Experts of a small language model.
Size: 12 layers, vocabulary 8192, 101M parameters.
Experts: 64 experts in each of 12 layers, 2 picks a token, a softmax router.
Training: a variant of SOAP for the experts, 562M tokens, 8582 steps.
Below are experts of layer 2 (counted from 0) of a mixture-of-experts language model. Rows are named router (the router's row for the expert), gate (a neuron's input weights, with its number), up (a neuron's input weights, with its number), down (a neuron's output weights, with its number) and show model dimensions 128-255. Each number is 128 + 32 x the weight over its row's rms, rounded and kept within 0 to 255. Numbers have three digits each.
After each expert's rows: a language model's description of what the expert responds to; "comes before" lists some tokens at least twice as common just after its tokens as in all text. This comes from a sample of Wikipedia text that the model never trained on. Tokens count by the router's weight.

# expert 22
router:127156110183122134167063066137089139092124106155128075124160133107159160088142115114128102130151115108136108104125102124081181177156170160171166098140188081140152101076097140160152158149188131140078168088154120128122173124095180115172071089083143127184136072158149127129100162163055109170101094074132057193141150165170152157110109163072142080159118165129087131094117149190171136118137
gate2:183143102157098121082112096190144144111133118066102164180134145099165116158135124145147143092083178145142141163131112121115091149220094141117153145186128157190143120165134104106048125101145178111150104084161123183151127091091117090130134082149102144116107176123098149145133126124057128205132117103123160165143166097102115140150212180093112162116090138169160183108134169092153175182157
up2:141088109109140149150127070123131155146164112154135166114122098092108148131102114124185153092191033152163129056089129160125095111125080088166167142120055136109102220060146063130176111171136109115129098133086145172104108119156112099131180118092137111145188176105110121108134083133159206137109118172152167110106140130101149179091135088094123162138175140163198111106166162111146116112073
down2:142121128108130155185118065170171125140176099088125148148127185137072161178094078075162189108150094114147107190139170157106153155144068127075077149082124143147123107092100094149133103160141140174080087127132091188122113140080089091189109107091131128082168104120141148127184135106160131098121172111164118124125144120130096094148155130105121175117153132129073118151179153156090087119130
It responds to: Headings and table labels. Words and "=" signs in section headings and table headers, like "International career", "In popular culture", Results, Event, plus symbols %, ±, −.
comes before: "=", " =", " |", "\n", "s", " of"

# expert 44
router:182108156130122151154068124095168101109118205114172116151141122135196135090122130118120142113147098142139105075079099150099137147113147136137175055133135111158105103118118100132179178052171098079111150118146127103125129114096147000151116121067145067126211081140093091167181192162125133134091108146079112165132137154099202133084167174106124080153093191108125105088116145152117162135152
gate0:127137148081123154101182146127071143108146083099089177092140123144121073105107206100110155123106097124179196147111135171141161063144175129133149127164091089138113089131121129108163095112112145082172146067124148111175145139139198110106144199133157150117124077133147147196120118112067152166146106099124078093120147093144160133160078121161153095140116091057127150096152134103094173162150
up0:127123104139123170139115187131126113157130159141087155139120194096078103133127145109152159119127141162170100089109156194091127110171109108149161107126091113128155144124132155057138161141104088079115142130174160060139127172102144101128129209136125129186128104124084142145129062137117154167108112173163082097096135080094151156165072156144151100176075153112114117058191156093091120117170
down0:156165131124153172147042134116139100136167146148123099124130128082144151115106143063133135161077141110089119105101111162156127168103078106152124149120080079139147128162082143085090097143117170148150090144168141146183156148143150152121066110112111182103160144136106111117127097083129141225167132112191143153101092073101149111122088148094144123141144137130118046124143100035097130058110
It responds to: Hyphens and dashes. Hyphens in compounds, en dashes in ranges, list-item dashes at line starts, slashes, and prefixes un- and multi-, like war-weariness, B2–B5.
comes before: "-", "|", "1", "19", "0", "2"

# expert 24
router:157151165179117160167120116080111091082090146159170101161168093148159160130135113152104102091157101151103082086094108163091166163160175118169172098148160100161126096090090104159168156119166085082097165134162106083142148099093166077164099097080159081150161112168150088159169179159121157158100084112079113163138159151085162149086164159093147092172088143112080096094107165123154182096117
gate7:169139133143194096082103077112105114098074088154115147184185115092141130137086094181105125120101093137113135135182100122108092122110085170122167086117178164174161124111093097102124143133133045147195137137126123143131133076185142121097114135142090119101111103150165111110129094112138117185173106068125145130087118197118153163080130113147099071134079133187096111153132143059196095144097
up7:149128098186158090128163157138173165108067149148094145165097116113069098095125134161146145134170079125101160159138127153097074187060162140149135130081093191123150118158127157110156111148063137092177131150153143127190126107167083066147148146081133117118145062050115202126089146066168128158150190152129117091164192087105157079112109139116130125123115157086132121101094161112102169176086
down7:195213182081148146121130080151072123070136106081142199150121133134143124149162136130139105114141081091108096161164138096152102117160080150174175105143101139171113148090088137137085093090124086131121124111078082197089111165132201157155121159154133148125156085102107154105121123094114135132054116107124157160108137159139158128100131162142199110129109130164188122110097072157169148110179
It responds to: Dashes, lines, van. Hyphens and line breaks in tables and lists, the Dutch particle van, and football table labels such as DF and FA.
comes before: "-", "|", "{", " York", " to", "\\"

# expert 2
router:170169146146121122163139109098118079107064144154145124133153125131113158150113129116083086122134086121119117099133103128116137192172139053165206107144134116162121124107113101121138153141189133116154130146147097082192158132114134054195119132111114092133132055155158094139115151156115131130105053131088112131156149105136154129089167149085121114137120200133098127105141136128120135127131
gate8:112073151111149131126127136146104151113153160082138060077129104128129150128173165163146179105091188111178182187073187108108107135117126125174069114167058192138126153109092184114159074125173108167133128131143103126148136158167103187095156106145129074106131166105160163095111146093106117130104121150163126201124103095144111143155096142126118177087168116152131139111125146118232167075158
up8:118167124178100119137149114105131124129128127187091165187145160143107101146091127074126113167134086145079118037199086175148113138164165107102126108124169049124149133175172079183090199134112152093107156164144105159091138135111155082164104148122159182151134072093113111128128121167125130138179093136110158081100146182104136133070156118137116096149133127127098134149135120171069046162101
down8:112111156077093153117130183161097118129088125111137118098159066154176117145160113199093089148088121134112139147144102075115119121116065153078107149163079169132115142118097119136091062130166129132099118109112118109191070094135124140149135169159109138105134117131079187123065108130102116093135149092135173149126178118094124051187124142109146144085142120093199160136028182104171122085174
It responds to: Line breaks in tables. Line-break and double-space tokens ending sentences, table rows, headings and list items, often before a pipe, dash or heading.
comes before: "|", "-", "The", " -", "In", "On"

# expert 36
router:175143147162097142126127157098133090095110099121128119154138130170088117104130141120119112094154122167095094023105099225098182150192134034163162071089126114149138139139088101120140190087141150099110191059141137120137142124115150118177109085099119069141132074151184143122132131177066121135077143086132069109146117113153149141108125122093128114148092172086137053125145134109138182135090
gate1:132095135119118150105185182149175114117101106077111148112151206141108156117177095134133146101199124105163151108126094112104158110163103077143171083112130118126122120135088171107107151119075170122123161145153118090133114037108125147143140099081107076151119046127180183131100146087086158138078154140097115113071082129088174126148123104200147133078133128127104076083099151110084101119123
up1:136184124142091131103080090122111134119145141153161105141157076149113145154114130163147078154084109148120075157127159145156089121114171160091102157159121134155136137152182086149143124159174099186126112106083122180111143235124128136078122126157129197107147204110063083095156169152190094098169100126139161110183128124179078153126120167075129125138107173134154144171162118148150166138142
down1:128183166096108151148098116168172168094126120165086125198138097129096112162097090172143092123172191127112066123131075112137122057139135124162136098140125135124123079148108087105193078189123111098106156109148129110183132167066176107076115112169158126110083061124121125110118082155116124178181154128089091147140094134123131123119130110073133114175084157105088121096151050126080128100146
It responds to: Institution and role nouns. Common nouns for organizations, professions and works after the/a/his, such as government, artists, professor, company, album.
comes before: " of", ",", ".", " in", "s", " and"